From a checkpoint of a small mixture-of-experts model trained on Wikipedia.
Size: 14 layers, width 640, vocabulary 15698, 147M parameters.
Below are experts of layer 6 (counted from 0) of a mixture-of-experts language model. Rows are named router (the router's row for the expert), gate (a neuron's input weights, with its number), up (a neuron's input weights, with its number), down (a neuron's output weights, with its number) and show model dimensions 64-127. Each number is 128 + 24 x the weight over its row's rms, rounded and kept within 0 to 255.
Before each expert's rows: a language model's description of what the expert responds to. This comes from a sample of Wikipedia text that the model never trained on.

# expert 11
What it handles: Short word pieces following an initial consonant piece like p or H, inside common words and names, such as p|ock|et, H|om|eland, dist|ric|ts.
router [134 116 123 122 124 160 119  88 127 106 127 156 115 119 147 121 126 138 120 150  81 112 161  98 176 131  77 137 166 127 156 156 150 170 141 115 109 127 119 124 137 140 125  84 125 116 108  90 135  88 131 119 132 118 163 119 102  96 103 113 120 141 129 142]
gate0 [139 102 103  98 185 139  92 122 150 104 145 139 157 110 114 134  81 117 112 119 114 115 180  81 109 134 110 153 139 117 157 164 145 135 123 144  85  79 101 106 115 100 105 172 177 118  90 106 146  91 106 113 151 163 118 103 127 110 109 170  76 135 179 116]
up0 [147 134 101 137 106 143 191 163 130 101 110 143 107 107 169 154 113 112 152 104 121 168 119 133 125 192 109 102 163 118  97 133 146 121 129 121 113 158 154 128 112 121 161  98 107 143 114 139 167 128 129 132 115  89 120 169 125 111 101 149 132 151  90 115]
down0 [104 144 168 142 125 156 112  81 129 154 132 148 112 156 127 137  99 139 124 125 105 116 133 123 161 112  93 135  89 118 149 136 129 160 123 124 152 147 126  89 166 124  89 158  64 154 114 118  70  98 123 129  95  96 157 113  91 167 130 147 154 113 129 165]
gate1 [157 159 126  91  95 148 166 150 138 130  97 122 133 121  88  97 128 142 117 176 157  85 132 141 130 108 122 133 114 151 113 133 140 149 128 113 110  69  74  92  91  98 140 121 138 182 125 117 112 144 149 115 122 112 158 125 159 111 144  99 102 137 118 168]
up1 [178 128  98 127 121 151 116 154 124 102 136 158 127 123 147 130 154 130 140 146 123 154 104 123 158 139 144 135 166 127 175 126 109 110 111 153 115 180 121 156 135 137 126 126 145  94 108 176 139 131 128 123 181 118  92 159 109 134 138 167 128 117 155  96]
down1 [205  94 141  66  88  99 161 127 166 145 116 174 128 133 106 125 129 129 141 160 121 155  99 134 152 157  86 175 135 128 136 166 118 128 107 133 133  99  99 119 146 100 175 131 142 148 130 113 149 120 131 140 162 111 147 138 122 135 128 106 165 129  85 183]

# expert 2
What it handles: Short inner or final word pieces after a first letter, mostly in names and rare words, such as Ar-ad, c-uss, sorcer-ess, Caldec-ott.
router [112 182 116 138 139 111 124 103 136 124 155 128 118 131 145  95  88  91 107 104 141 117 122 149 153 115 136 145 140 122 127  93 161 119 142 123 126 134  80 132 115 134 114 130 138  78 113 145 104 119 130 147 167 119 155  87 119 131 133 100 114 163 112  81]
gate0 [107 151 175 136 156  82 149 105 107 107 137  99 147 148 126 141 152  89 107 117 163 128 106 178 150 107 162 115 146 162 152 114 130 121 127 144 168  83 106 128 157 110  90 119 126 147 113 157 137  95 158 177 139 114 103 118 123 121 156 127  78 127 118  74]
up0 [132 107 139 127 112 148 115 142 132 143 153  96  99 134 145 131 128 134 119 136 152 107 134 117 140 130  90  68 126 137 158 121 129 131 131 160 111 126 120 167 125 154 105  78 140 138 118 113 120 136 111 105 138 101 121 119 160 111 149 124 129 143 130 130]
down0 [141 147 147 136 151 102 159 103  80 145 136 128 128 193 127  77 116 105 106 156 134 137 149 138 165 177 145 172 109 135  70 134 150 128 190 128 137 111 107 125  93 152 128 115 154  99 110 152 133 133 116 135 127 127  79 119 145 133 128 102 125 110 105 116]
gate1 [150 137 108 147 129 114 138  91 145 127 101 109 146 120 126 139 168 155 118 166 154 171 105 117 105  96 170 102 135 138 138 135 125 119 125 118 118 134 122 163 134 122 133 133 164 108  97 176 140 142 138 128 145 107 124 120 104 118 158 110 134 133 125 103]
up1 [152 161 108 142 122 129 123  90 161 108 137 104 114 140 117 106 135 113  99 158 119 116 104 145 129  93 151 158 140 156 128 122 159 125 137  91 145 138 125 121 113 116 102 132 128  95  88 144 123 150 121 139 173 101 140 153 140 107 126  80 130 163 126  98]
down1 [104 178 131 158 150 109  81 160 125 143 101 125  80 130 117 119 134 147 138 102 126  56 150 102 137 114 134 112 127 166 128 126 113 148 121 124 172 148 162  91 102 140 119  86 145 177 201 138  61 114 154 131 124 120 120 138 126  97 148 114  84 121 119 156]

# expert 31
What it handles: Past-tense and participle endings of verbs in biographical and sports narratives, such as swat|ted, redshir|ted, retired, plus adverb or adjective endings.
router [130 111 134  93 162 167 118 173 111 124 135 113 133 115 123  90 116 111 110 152 156 110  97  99 125 115 136 118 139  92 113 136 118 117 153 137 134 132 134 156 152  96 139 115 158 113  97 166 116 132 142 128 141 166 127 135 131 120 138 131  98 144  95 141]
gate0 [ 87 116  94 127 122 132 133 145 139 122 127 111  91 113 107 144 135 127 101 142 111 129 119 149  86 127 135  96  72 140 139 160 149 135  90 112 127 111 106 128 129 163 149 126 109 120 131 142 150 103 136 154 107 131 177 148 153 141 122 139 112 159 106 138]
up0 [159 141 145 171 104 115 112 101 108 114 106 133 123 146 138 157 100 137 110 103 133 150 140 129 155 155 132 179 130 160 117 143  96 113 131 136 112 150 126 133  97 115  96 160 134 133 133 128 147 168 116 121 109 119 110 108 116 119 109 132 140 106 160 123]
down0 [102  97 105 134 131 142 106 115  88 134 112 143  88 147 162 107 154 119 122  68  99 121 134 132 138 147 130 121  97 137 136 153 135 102 157 124 146 120 133 133 177 129 149 107 127 135 162 145 103 106 121  93 100 108 151 154 145 173 106 138 100  98 124 146]
gate1 [115 133 153 108 106 160 153 138 146 163 116 155 146 124 139 105 120 120 132 136 118 163 131 114 122  66 135 113 128 158 142 152 171 102 120 114 127 135 134 116  93  82 120 151 132 166 114 147 121 168 149 106  98 149 139 162 158 106 122 103 113 149 138 106]
up1 [101 119 153 149 161 124 170  97 161 129  79 128 104 144 108 137 115 149 148 135  96 156 150 130 131  90 130 126 160 165 173 130 158 107 122 117 141 113 117 115 119 135 119 156 120 124  95 114 105 151 142 101 127 114 145  94 125 101 127  99 143 109 151 121]
down1 [162 132 120 143 121 135 134 140 124 135 119  75 129 120 117 148 128 122 117 133 111 158  97 137 127 146 123 161  94  97 103  99  74 175 144 140 106  99 128 119  75 184 138 120 128 109 125 133 108 100 135 139  97 127 129 123 138 147 155 147 104 127 119 151]

# expert 21
What it handles: Inner and final word pieces of scientific, species and foreign words, such as ium, ensis, osa, osis, or the an in orphan.
router [132 153  99 121 133 104 139 128 137 129 116 121 139 176 121 118 126 122  88 147 139  77 144 174 170 121 155 117 151  97 131  91 125 131 137 151 137 147 137 101 164 137 116 106 132  93 122 132  83 113 112 139 112 111 137 138  79 110 152 127 120 143 129 140]
gate0 [ 72 126 148 148 125 120 121 127 113  99 103 197 136 128 155 182 142 103 144 141 131 146 154 144 141 114 118 120 181  98 131 112 131 115 153 141 172 156 129 174 136 127 114 143  86 128 132 111 146 129 115 121 152  89 136 138 121 132 149 165 177 123  90 128]
up0 [162  96 152 118 103 171 131 108 149 144 158  97 131 132 120 118 175 159 132 121 128 149 138 115 114 130 113  91  78 115 139 143  94 119 104 129 108  98 146 112 140  97 155 113 154 123 125 124 119 115 130 129  97 203 124 102 152 113 129 125 127 127 141 134]
down0 [134 125 101 130 107 127 124 120 132 132 150 163 131 129 131 153 115 107 109 109 142 125 109 140 122  94  79 110 175  83 105 115 151 106 141 130 120 140  58 159  98 123 127 126  91 118 133 117 124 159 118 130 116 140 106 136  96 140 149 111 118 151 139 101]
gate1 [155 135 125 103 122 146 140 128 174  97 131 125 135 120 110 113 127  97  93 163  96 124  90 130 132  99 155 110 167 145 144 110 126 131 118 137 167 172 126 147 153 193  77 169 133  92 148  74 105 142 115 140 150 115  93 119 121 145 106 141 134 128 120 123]
up1 [122 117 148 136 137  89 141  92 108 151  83 124 109 153 143 143 124 114 135 108 138 121 164 180 116 145 157 146 104 111 142 164 173 119 103 152 125 125 128  76 144  95 132 126 139 157 130 133 148 122 102 127 160 154 169  75 111 138  96 104  87 141 107 103]
down1 [117 116  78 156 106 134 114 137 124 133 125 154 127 105 135 116 136 129 135 152 110 118 104 114 155 111 149 127 138 187 116 116 133 156 162 120 149 136 128 133 131 127 146  98 143 110 162 135 137 177 118 121 115 133 161 160 158 146  98 126 166 129 160 130]

# expert 25
What it handles: Capital or lowercase initial pieces like L, G, Cl, Le, La, Gl, often in French or Welsh names such as Llangattock, Jean-Luc.
router [115 139  80 142 107 124 126 106 120 130 176 128 152 145 112 110 146 133 147 142  93 111  86 138 126 124 155 149 106 115  83 141 126 106 100  89 152  89 106  77  87  90 152 171 121 130 101 109 138 151 141 116  82 117 125 176 152  97 104 108 177 130 129 162]
gate0 [128 134 141 112 125 142 134 115 110 109 135 138 126 183 113 121 113 142 113 158 122 103 115 123 107 104  83 120  83 109 177 139 113 136 143 125 113 128 125 106 123 135 125 135  85 125 114 128 122 139 142 105 173 100 142 108 126 139 154 129 110 133 137 125]
up0 [115 108 145 106 115 164 121 141 118 156 117 148 115 113 141 155 122 140 147 112 142 168 198 135 196 127 122 125 186 132 130  74 111  96 122 154 146 162 164 177 131 132 133 112 131 124 158 142 121 111 124 144 129 184 110  82 120 147 135 132 104 116 115  99]
down0 [143 143 106 134 137 114 131 124 121  79 137 127 123  88 111 126 118 153 120 124 156 162  82 118 126 145 128 124 126 122  72 133 145 102 113 118 143  98 130 154 144 127 129 118 116 124 125 117 145 128 131 151 125 138 155 149 123 100 120 129 118 157 140 175]
gate1 [ 73 121 145 121 169 159 174 129 106 123 114 153 143 125 114 103 192 103  98 138 140 113 136 114 153 133  91 105 138 131 135 145 128 119 129 135 100 115 129 135 159 125 180 101 138 127 122 172  84 117 144  72 186 108 106 142 127 148 123 122 133 112 136 108]
up1 [ 94 144 120 119 141 154 108 101 126 129  89 120 170 135  90 120 143 139 100 126 132 125 132 145 105 133 103  43  82 115 150 148 146 102 121 157 153 128 116 136 126 123 148  96 108 149 122 180 107  90 133 106 171 121 170 113 142 122  86 129 110 145  89 119]
down1 [119 122 156 118 144 122 147 145 134 160 108  79 146  88 152 127 149 122 143 130 113 119 140 187 163 116 115 167 155 104 131 118 114 152 144 124 110  58 125 120 136 142 110  99 144 149 133 158 106 117  88 158 114 102 116 127 118 162 128 172 157 109 106 137]

# expert 7
What it handles: Common nouns right after "the", naming institutions, works or places, such as club, film, season, school, country.
router [119 124 168 134 119 112  97  98 156 162  80 109 103 146 131 128 117 152 153  97 159 153 154 119 148  88 125 103 110 132 118 117 106  91 178 146 102 120 122 138 153 147 114  82 150 119 163 158 139  73 158 136 137 143 170  86 161  97 123 116  74  80 132 117]
gate0 [124 163 146  93 147 131 115 127 121 124 117 161 140 135 135 136 117 134 132 109 171 107 119 137 145 143 108 152  72 123 151 138 130 124 168 138 141 133  91 167 138 126 123 107 128 160 116 142 155 145 136 102 104 155 159 132 164 152 140  90 119 103 154 169]
up0 [148 144 172  60 137 167 146 107 168 125 138 167 126 114 146 120 131 107 131 116 150 138 154 150 143 117 101 167  77 134 179 125 118 105 172 151 102 117  90 151 135 128 102 131 110 140 104 150 141 139 171  90 145 164 156 118 141 152 110 119 106 133 135 155]
down0 [139  71 148 131 143 141 167 156 111  78 205 113 115 108 108 129 155 130 115 148  93 106  99 144 129 131 131 156  94 162 130 139 135 150  60 103 177 121 152  87 117 145 165 124 123 114 126 160 127 123 122 143 111 111 120 145 135 134 131 160 155 125 125 156]
gate1 [137 139 132 131 132 146  98 138 138 149 167 148 107  97 106 122 117 144 159 143 154 113 139  99 140 110 120 155 153 141 150 114 145 114 125 104 127 135 129 145 149 130 131 123 128  95 134 137 200 127 129 111 127 149  94 127 160 100 135 102 110 133 135 119]
up1 [114 191 113 160 149 144 111 158 144 102 135 137 118 132 172 119 103 145 109 151  89 124  88 163  97 138 113 116 137 160 131 128 135 123 131 141 138 132 124 101 108 106 123 177 101 117 158 145 115 136 129 156 125  59  89 143 105 122 122 145  98 133 113 146]
down1 [121 126 120 128 107  98 112 116 130 168 158 120 100 131 142 147 175 114 155 131 151 114 153 114 126 125 132 145 118 116 114 111 169  95 110 174 101  71 120 134 176 122 116 101 166 133 160 131 114 132 129 138 118 156 128 136 182  62 129 136 127 131 123 142]

# expert 22
What it handles: First letters and syllables of Japanese, Chinese and Turkic names and romanizations, such as K-uroda, T-ondabayashi, Sh-ikoku, Mikh-ail.
router [185  95 145 120 167 101 134 140 175 149 146 129  94  80 141 108 107 158 122 119 143 203 138 133 142 159 132 153 140 157 145 150 162 165 113 121 143 120 114 101 154 115 147 136 140 132 122 103 170 102 117  95 131 141 119 168 129 122 128 177  96 124 143 159]
gate0 [150 128 124 118  85 131 112 136 143  95 124 129 143 132 163 127 139 166 115 140 129 162 143 119 100 124 141 146  79 114 135 144 163 119 125 133 160 124 154 109 132 127  92 187 122 128 118 160 122 171 133 125 140 114 117  89 163 144 126 147 124 111 135 102]
up0 [132 107 127 129  88 126 146 123 135  83 118 124 129 133 135 102 145 166 115 107 134 163 145  99 127 142 151 140  83 115 126 136 149 122 148 124 150 130 153 119 168 122 106 152 151 134  98 152 127 143 100 123 157 114 126 101 171 144 153 146 131  98 162 127]
down0 [ 74 102  60 139 140 115 118 119 126 163 123  93 145 148  67 132 146 107 123 119 130 150 124 143 126 140  78 134 123  71 143 117 124  96 147 122 102 120 125  96 109 157 168 117 140 172 123 125 126 124 141 126 164 138 128 155  86 124 127 121 124 154 152 128]
gate1 [114 172 134 131 162 142 114 124 147 131 164  98 169 118 113 118 151  83 117  66 160 168 113 152 157 137 108 115 153 112 144  98 125 131 111 188 135 159 160 139 176 137 119 139 139 123 143 138 172 125 133 139 156 153 138 144 106  95 140 151  99 118 140 108]
up1 [145 131 141  99 129  83 109 110 127 133 106 149 107 142 112 118 167 136 132 127 151 141 110 167 141 171 137 195 101  99  87 128 104 156 137 111 136 151 114 132  88 143 161 161 178 130 174 142 136 146 102 112  83 118  88  98 103  98 155 144 129 117 150 175]
down1 [132 172 173 143 111 112 118 120 158 156 110 117 126 128  97  81 139 149 144  83 139 158 133 156 152 127 120 120 126 167 141 118 130 141 117 138 132 110 102 121 141 171 117  97 127 152 119 138 164 109 143 139 154 108 158  98  98 110 116 147 149  90 147 132]

# expert 33
What it handles: Middle syllables of proper names, often Arabic, Spanish or other non-English ones, after initials like Y, J, Sh, e.g. Yelawolf, Yazid, Juan.
router [122 121 160  98 147 111 142 125 139 104 187 139 144 185 139 103 130 101 104 114 108  84 143  92 168 122  98 121 143 108 129 145 134 145 114 129 104  91 148 106 161 121 127 120 164 147 123  91 128 120 138 152 127 141 100 144 114 109 130 141 128 174 119 130]
gate0 [ 96 121 146 149  87 134 117 115  96 167 114 157 110 117 143 126 140 163 123 125 107 127 168  74  96  90  98 145 113 124 143  86 108 131 135 150 146 130 109  98 171 156 113 120 145 117 141 129 125 148 137 122 109 125 154 106 157 137 154 139 137 123 123 153]
up0 [133 160 108 133 158 135 130 141 133 127  99 122 125 110 108 137 130 115 174 154 149 164 103 186 108 135 178 115 140 115 132 142 126 104 147 155 123 154 138 127 117  89 123 126  99 140 133 153 104  86 118 134 132  85 109 127 129 139 119 106 118 103 137 113]
down0 [146 115 129 104 135  91 112 110 143 134 133 172 128 171 130 101 151 155 133  91  69 121 147 114 101 105 108  95 151 136  76  88 142 162 111 132  84 101 126 115 129 133 122 125 128  76 144 121 116 121 110 129 104 143  80 140 139 149 146 175 126 121 116 125]
gate1 [118 140 102  80 121  83 111 107 138 120 144 121 111 106 156 133 165 124 149  91 110 168 120 155 118 128 112 199 149 139 157 139 128 118 197 137 138 163  93 168 106 151 124 163  98 108 106 108  93 121  76 135 122 137 138  96 134 167 157 146 162 102 140 155]
up1 [121 124 119 181 141 152 139 148 118 155  90 120 129 109 102 161 117 168 160 156 128 148 127 122 102 156 167  65 108 140 107 116 141 124 121 143 125 107 134 141  95 123 110 101 126 155 141 162 166 121 146 128 121 115 156 127 131 140 136 124 124 101 133 122]
down1 [ 99 134 133 121 132 105 113 124 129 137 149  64  99 194 108 112 205 144 154 110 147 133 168 164 130 177 134 134 156 128 163 143 121 112 136 112 134 134 113 138 129 141 111 148 111 153 112 151  97 126 153 124 138 137 114 143 137  80 160  64 143 134 103 143]

# expert 4
What it handles: Word pieces inside German, Slavic, Dutch and other non-English surnames and words, often in sports tables, e.g. Köl-le, Mlad-en, Yefim-ov-a.
router [148 100 158 135 138 120 145 153 148 122  83 116 141 154 127  91 157 120 110 170  88 119 119 106 110 111 152 116 154 138 105 161 176 134 156 154 133 107 134 105 140 129 158 122 119 142 140 115 121 128 100 128 120 145 155  94 155 129 120 112 154 143  96 131]
gate0 [118 101 123 166 135 153 104 146 141  84 143 107 136 138 123 118 171 116 100 144 101 120 146 109 182  76 152 157 115 130 109 181 126 110 136 158 116 110 154 149 120 163 169 169 194 144  81 131  97 122 118 132 135 149 168 104 136  98 137 131 136 145 125 138]
up0 [139 146 150 167 146 145  82 131 121 127 125 124 167 169 130 140 129 183 130  94 109 101 146 136 107  97 111 108  94 116 120 130 146 111 124 162 113 146 135 119 127 128 195 145 107 166 125 131 112 104 131 166 128 146 112 137 148 124 136 138 122 177  94 109]
down0 [128 169 131 111  99 147 111 128 126 142 174 136 105 132 104 129 137 107 113 139 136 147 129  98 129  97  79 141 121 149 132 131  70  98 148 142 142 158 108 134 115 142 115 112 153 121 144 117 192 142 140 122 102 125 106 134  76 109 143 102 114  80 131 125]
gate1 [126 148  99  92 135 111  95 120 162 129  98 113 130 145  78 104 146 133  88 124 133 124 127 137 117 136 146 115 111 127 159 134 121 101 121 107 153 155  95 138  88 168 145 162 130  92 113 124  92 112 102 150 137 123 153 140 135 101 147 109 115 104 107 144]
up1 [131 109 122 144 145 171 149 110  84 141 102 135 124 111 110 109 101 125 117 135 158 134 149 129 102 164  55 120 110 135 156 131 113 122 116 117  81 125 156  86 170 116 141 111 149 145 127 172 158  97 132 124 138 126  92 143 128 130  91 134 105 118 121 128]
down1 [107 140 152 116 168 151 104 118 171 138 114 142 134 107 122 122 111 166 106  91 143 128 139 160 149 162 129 124 119 138 171 121 172 135 124 103 100 130 137 173 138 127 154 125 136  96  98 173 127 117 102 168 113 155 129 134 109 139 139 128 140  79 166 143]

# expert 14
What it handles: Wiki heading markers == and ===, plus nouns for public offices and institutions, such as Director, chairman, government, local.
router [ 91 112 136 122 100 118  62 132 172 146  91 119 122 160 135 120 158 154 147 137 111 139 174 104 123  88 100 140 136 123 166 101 107 155 123 112 152 134 150 182 141 141 132 148 128 150 129 140 129 133 173 171 149 140 112 122 177 122 142 100 137  80 121  99]
gate0 [131 128 162 136  75 169 114 115 151 113 155 139 123 151 102 127 151 145 154 136 131 139 145 131 120 119  94 112 118 105 151 104 119 161  83 111 117 167 111 124 133 138 137 115  91 132 148 141 117  76 151 174 154 129 100 121 162 106 141 131 106 130 146  94]
up0 [105 132 139  83 143 106 113 134 128 136 111 150 158 110 140 119 136 137 153  87 133 127 141 138 163 110 126 121 113 168 143  83 126 163 104 104 172 152 148 133 121 123  94 158 119 129 188 106 130 205 128 159 145 113 149 144 149  96 122 140 141 121 118 100]
down0 [150 117 125 136 151 172 122 110 107 156  83 149 109 116 159 138  90  97  95 127 167 148 140 119 156  95 129 110 153 121 138 141 143 104 119 145 125 126 152 154 161 127  96  97 183 133 134 128 129  80 111 126 158 156 126 151 105  86 106 149 109 104 131 144]
gate1 [ 99 137 137  80 100 175 108 125 125 107 133 152 144 111  78 131 115 159 141  97  75  72 124 117 150 108 153 137 149 101 131 149 156  82  79 162 127 173 136 131 123 138 136 122  83 109  98 108 115  89 137 116 129 121 169 150 159 136 130 128 114 133  96  85]
up1 [136 116 139 149 130 133 130 137 102 103 125 123 171  92 118 132 135 129 151 127 144 142 121 116 153 136 158 117 173 146 101 145 146 122 163 125 153 165 143 108 121 134 107 102 127 109 114 122 113 104 153 129 120 124 139 124 172  98 129 142  49  90 123 116]
down1 [113 128 163  90 164 100 114 108 194 146  87  77  99 151 118 143 153 171 135 161 122 113  98 120 178 104 168 116 128 147  87 120 123 129 115 102 137  97 125 153 117 136 135  87 136 148 128 149 130 143 126 121 147  97 116 138 151 136 159 148 146 118 114 142]

# expert 26
What it handles: Single letters and short pieces inside words, math formulas and name particles, such as f-e-et, de, Le, Mc, A/.
router [120 162 136 123 106 155 150 124 119 171 167 116 135 131  99 118 125  93 128 128 142 139 150 157 165 158 110 105 122 135  83 112 149 118 121 131 118 146 111  93 109 128 135 112 120 122 136 146 124  99 138  90  67 131 125 130 108 145 129 128 161 143 135 124]
gate0 [122 139 124 113 104 146 155 118 111 132 151 119 143 101  93 105 106 133  85 125 113 105 113 165 135 134 121 137  76 135  92 139 114 120 137  83 111 140 137 101 104  88  89 160 140  99 162 109 124 155 138 126  97 140 128 141 149 111 138 139 106 150 108 113]
up0 [113 129 133 154 141 129 156 119 154 140 129 133 123 141 111  84 129  99  87 123 125 125 155 134 144 152 103 124 105 153 125 142 126 116 100 156 133 140 111 161 155  71 144  84 154 111 146 150 125  86  90  97 158 107 141  81 111 138 117 105 133 158 151 150]
down0 [ 88 139 183 154 141  99 136 178 125 142 141 116 134 150  92 136 156 157 144 142 115 156 111  77 141 143 152 100 171 136 114  99 149 142  88 121 140 143 141 113 130 120 132 181 159 163 133 144 157 122 136 125 143 118  98 115 151 139 127 115 143 132 166 121]
gate1 [103 131 173 160 122  99 119 146 115 124 137  81 122  86  49 172 135 140 104 118 135 192 151 100 114 174 162  98 110 172 160 138  99 108  96 111 170 133  99  90 109 128 112 157 113 138  98  76 133  81 183 113 115 103 118 154  79 148  81 137 105 129  86 115]
up1 [134 134 152 113 143 105 192 134 139 158 134 105 165 146 107 125 120 145 120 145 136 161 130 108 119 138 104  63 117 156 117 119 149 126  86 115 164 101 107 127  92 114 135 136 108 119 120 136  85 155 126 126 145 100  89 107  62 140 114 129 149 150 124 121]
down1 [ 74 147 115 118 143 138  85 164  74 130 165 139 131 138 128 108 153 119 105 129 142 133 103 132 147 118 162 142  89 137 170 136 172  86 107 133 170 168 109 135 128 163 154  77 111 137 133 129  97 115 155 132 141 105 136  94 107 121  87 116 124 126 144 160]

# expert 35
What it handles: Tokens in Spanish, Portuguese and other Romance or Slavic names and titles, such as de, y, El, and accented letters ñ, ó, ă.
router [147 107 127 127 100 127 145 119 107  85 115 116 134 113 125 144 121 167  88 140 111 114 103 151  89 148 139 200 117 131 104 140 154 104 104  76 137 143 122 110 128 135  97 150 107 162 135  99 152 195 130 128 119 111 143  88 146 140 114 123 126 145 153 183]
gate0 [129  99 125 185 124 119 154 140 128 126 110 110 127 134 133 146 160 104 132 151 108  61 156  80 100  80 140 118 117 146 125 128 116 183 145 120 115 109 118 117 111 127  82 142 135 117  96 141 113 127 139 116 110 154 183 127 170  95 127 141 149 139 129 119]
up0 [127 121 110 109  81 173 143 142 104 136 164 128 150 129 119 101 101 145 109  85 125 117 140 137 150 155 128 163  82 113 108 123  93 139 112 103 137 145 105 122  91 163 153 115 146 118 154  92 123 114 137 125  90  83 151 123 132  90 119 149 145 147 167 146]
down0 [141 156 102 112 146  81 142 134 114 124 116 101 121 126 119 127 116 134 118 123 116 113 162 116 111  99 145 124 182 133 114  85 171  87 130 117 154 108 134 118 134 155 112 102 107 145  96 117 128 127 124 135  85 124 175  92 144 125 128 117 110 144 132  98]
gate1 [138 104 111 152 106  78 104 106 172  86 123 121 108 109 122 132 147 161 148 153 112 128 140 121  82  79 127 135 165 148 133 139 132 109 118 179 159 158 135 123 169 145 103 153 106 147 103 102 165 134 127 151 142 127 127 111 156 123 124 130 131 130  97 151]
up1 [100 121 100 117 126 100 117  85 115 135 115  89 159 139 169 119 152 133 173 121 111 174 150 127  92 127 138 124 160 116 130 149 193 117 127 115 109 133 121 131  96 143 108 126 114 101 133 150 131 121 153 156 106 119  96 116 127 163 136 127 165 119 124 163]
down1 [ 90 158 128 123 143 125  94 167 103 157 146 149 121 107 153 111  95 133 138 123 153 115 135  82 146  76 101 136 180 126 127 106 150 133 104 150 125 120 135 122 186 119 112 135 170 108 105  99 170 143 101 149 124 144  97 160 153 170 108 101 129 128 112  89]

# expert 6
What it handles: Common nouns after the, of or and in expository text, such as production, design, development, properties, business.
router [141 181  97 167  82 147  82 106 148 116  92  90 128 130 115 153 110 160 117 132 148 146 181 147 113 130 136  77 133 153 129 121 121 139 158 135 112 166  94 129 113 169 107  86 151 114 144 145 127  58 121 179 107  83 157 101 132 110 135 135 112 102 123 126]
gate0 [153 138  93  94 127 147  95 149 135 121 101 130  98  98 118 125 116 118 118 134 177 129 107 146 147  93 136 107 122 138 164  98  97 140 142 125 106 102 129 151 127 132 121  99 153  83 107 170 165 113 143 147 143 108 129 136 156 113 140 119  97 107 112 114]
up0 [126 147 133 133 108 139 134 146  92  98 129 140 117 104  76 112 110 117 134 178  80 109  97 147 119 137 133 121 120 148 129 138 141 120 121 112 153 169 110 117 148 122 128 120 139 109 132 120 142 116 139 136 144 117 165 147 119 136 133 112 121 138 123 108]
down0 [154 144 133 150 122 135 142  94 134  85 110 102 125 124 163 125 125 130 141 107 140 145 162 118 115 116 142  92 169 187 168 114 119 122 159 156 126 129  91 123 132 136 130  84 116 129  93 188 131 111 108 145 133 143 145  49 127 128 139 128 113 106 115 141]
gate1 [ 98 141 109 115 116 114 160 126  88 164  91 130 146  96  96  65 133 127 123 172 125 100 108 117 113 117 163  87 124 149 151 119 114  98 162 176 140 142 140 108 135 154 126 126  87 128 108 132 102 113  93 138 109  99 152 177 126 148 103 142 133 135  81 121]
up1 [149 125 153 158 114 129 114  93 167 115 134 103 114 136 163 176 104 116 118 104 106 169 132 136 135 175  70 186 106 148  75 133 131 175 122 106 127 105  74 125 137 122 118 133 141 129 122 114 119 144 145 130 114 134  79 123  97 115 170  98 123  95 162 114]
down1 [110 102 131 129 117 114 160 127 103 155  84 144 140 131 124  83 154 154 118 142 125 107 150 121 123 112 166 120 153 104 157 128 115 105 177 147 126 132 164 145 139 130 122  98 159 129  83 126  89 102 109 184 193 132 156 148 110 144 115 109 128 135  95 113]

# expert 34
What it handles: Initial letters and syllables of Indian, Pakistani, Bangladeshi and Arab personal and place names, such as P-odathey, K-ad-am, J-afarganj.
router [143 128 132 114 116 147 136 145 144 127 137 139 117 119 132 177 103 140 128 102 109 126 119 109 121 162 164  76 119 151 120 129 145 137  57  91 126  96 112 110  66 141 116 188  84 134 102 113 152 159 121  94 141 111 137 171  75 130  82 124 179  87 155  97]
gate0 [119 119 131 122 114 155 168 145 156 118 158 137 127 144 141 114 121 116 152 156 109 135 100  88 118 127 140 114 118 117 167 125 123 113 136 109  92 110 106 141 139 165 125 124  95  85 116 100 157 135 140 113 150 138 137 133  98 150 134 128 152 191 136  90]
up0 [121 135 128 160 145 142 167 142 106 118 127 122  92 128 105 158 175 162 139 153 114 135 108 100 168 135 134 163 111 118 109 105 154 166 105 152  95 135 149 134 122 116 125 131 125 129 102 141  78  99 115 156 117 115 120 157 153 102  89 115 157 104 109 160]
down0 [107 125 164 140 152 154 112 137  94 137 113  99 115  97  78 120 133 140 139 121 155 149 147 100 130 163 100 118 133 159 116 163 153 129 130 185 139 144 172 146 106 176 111 127 147 164 129 111 107 142 102 180 104  95 161 111  94 123 132  85 121 114 156 150]
gate1 [116 157  91 136 133 147  75 148 120 119 127 122  90 108 108 159 133 144 133 131 116 104 116 166 115 128 130 145 126 163 161  95 137 134 101 116  89 118 174  98 118 125 106 125  59  78 102 136 164 121 155 123 103 109 113 154 131 105 116 113 118 135 180 139]
up1 [ 94 158 111 143 130 126 110 118 128 139 143 100 132 104 179 142 138  98 141 142 119 109 141 154 134 134  66 105 119 130 106 156 136 149 112 136 101 123 105 133 139 111 129 119 115 106 141 144 154  90 167  94 153 148 124 119 110 110 121  89  97 131 134 132]
down1 [150 115 121 123 127 111 114  97 104 123 127 129 127 113  64 149 152 140 109 110 163 155 146 145  99 115 171 145 127 128 141 169 167 112 154 151 143 134 127 159 147 128 117 119 148 120 125 144 155 134 143 132 145 156 107 154 155 150 117 155 122 101 172 141]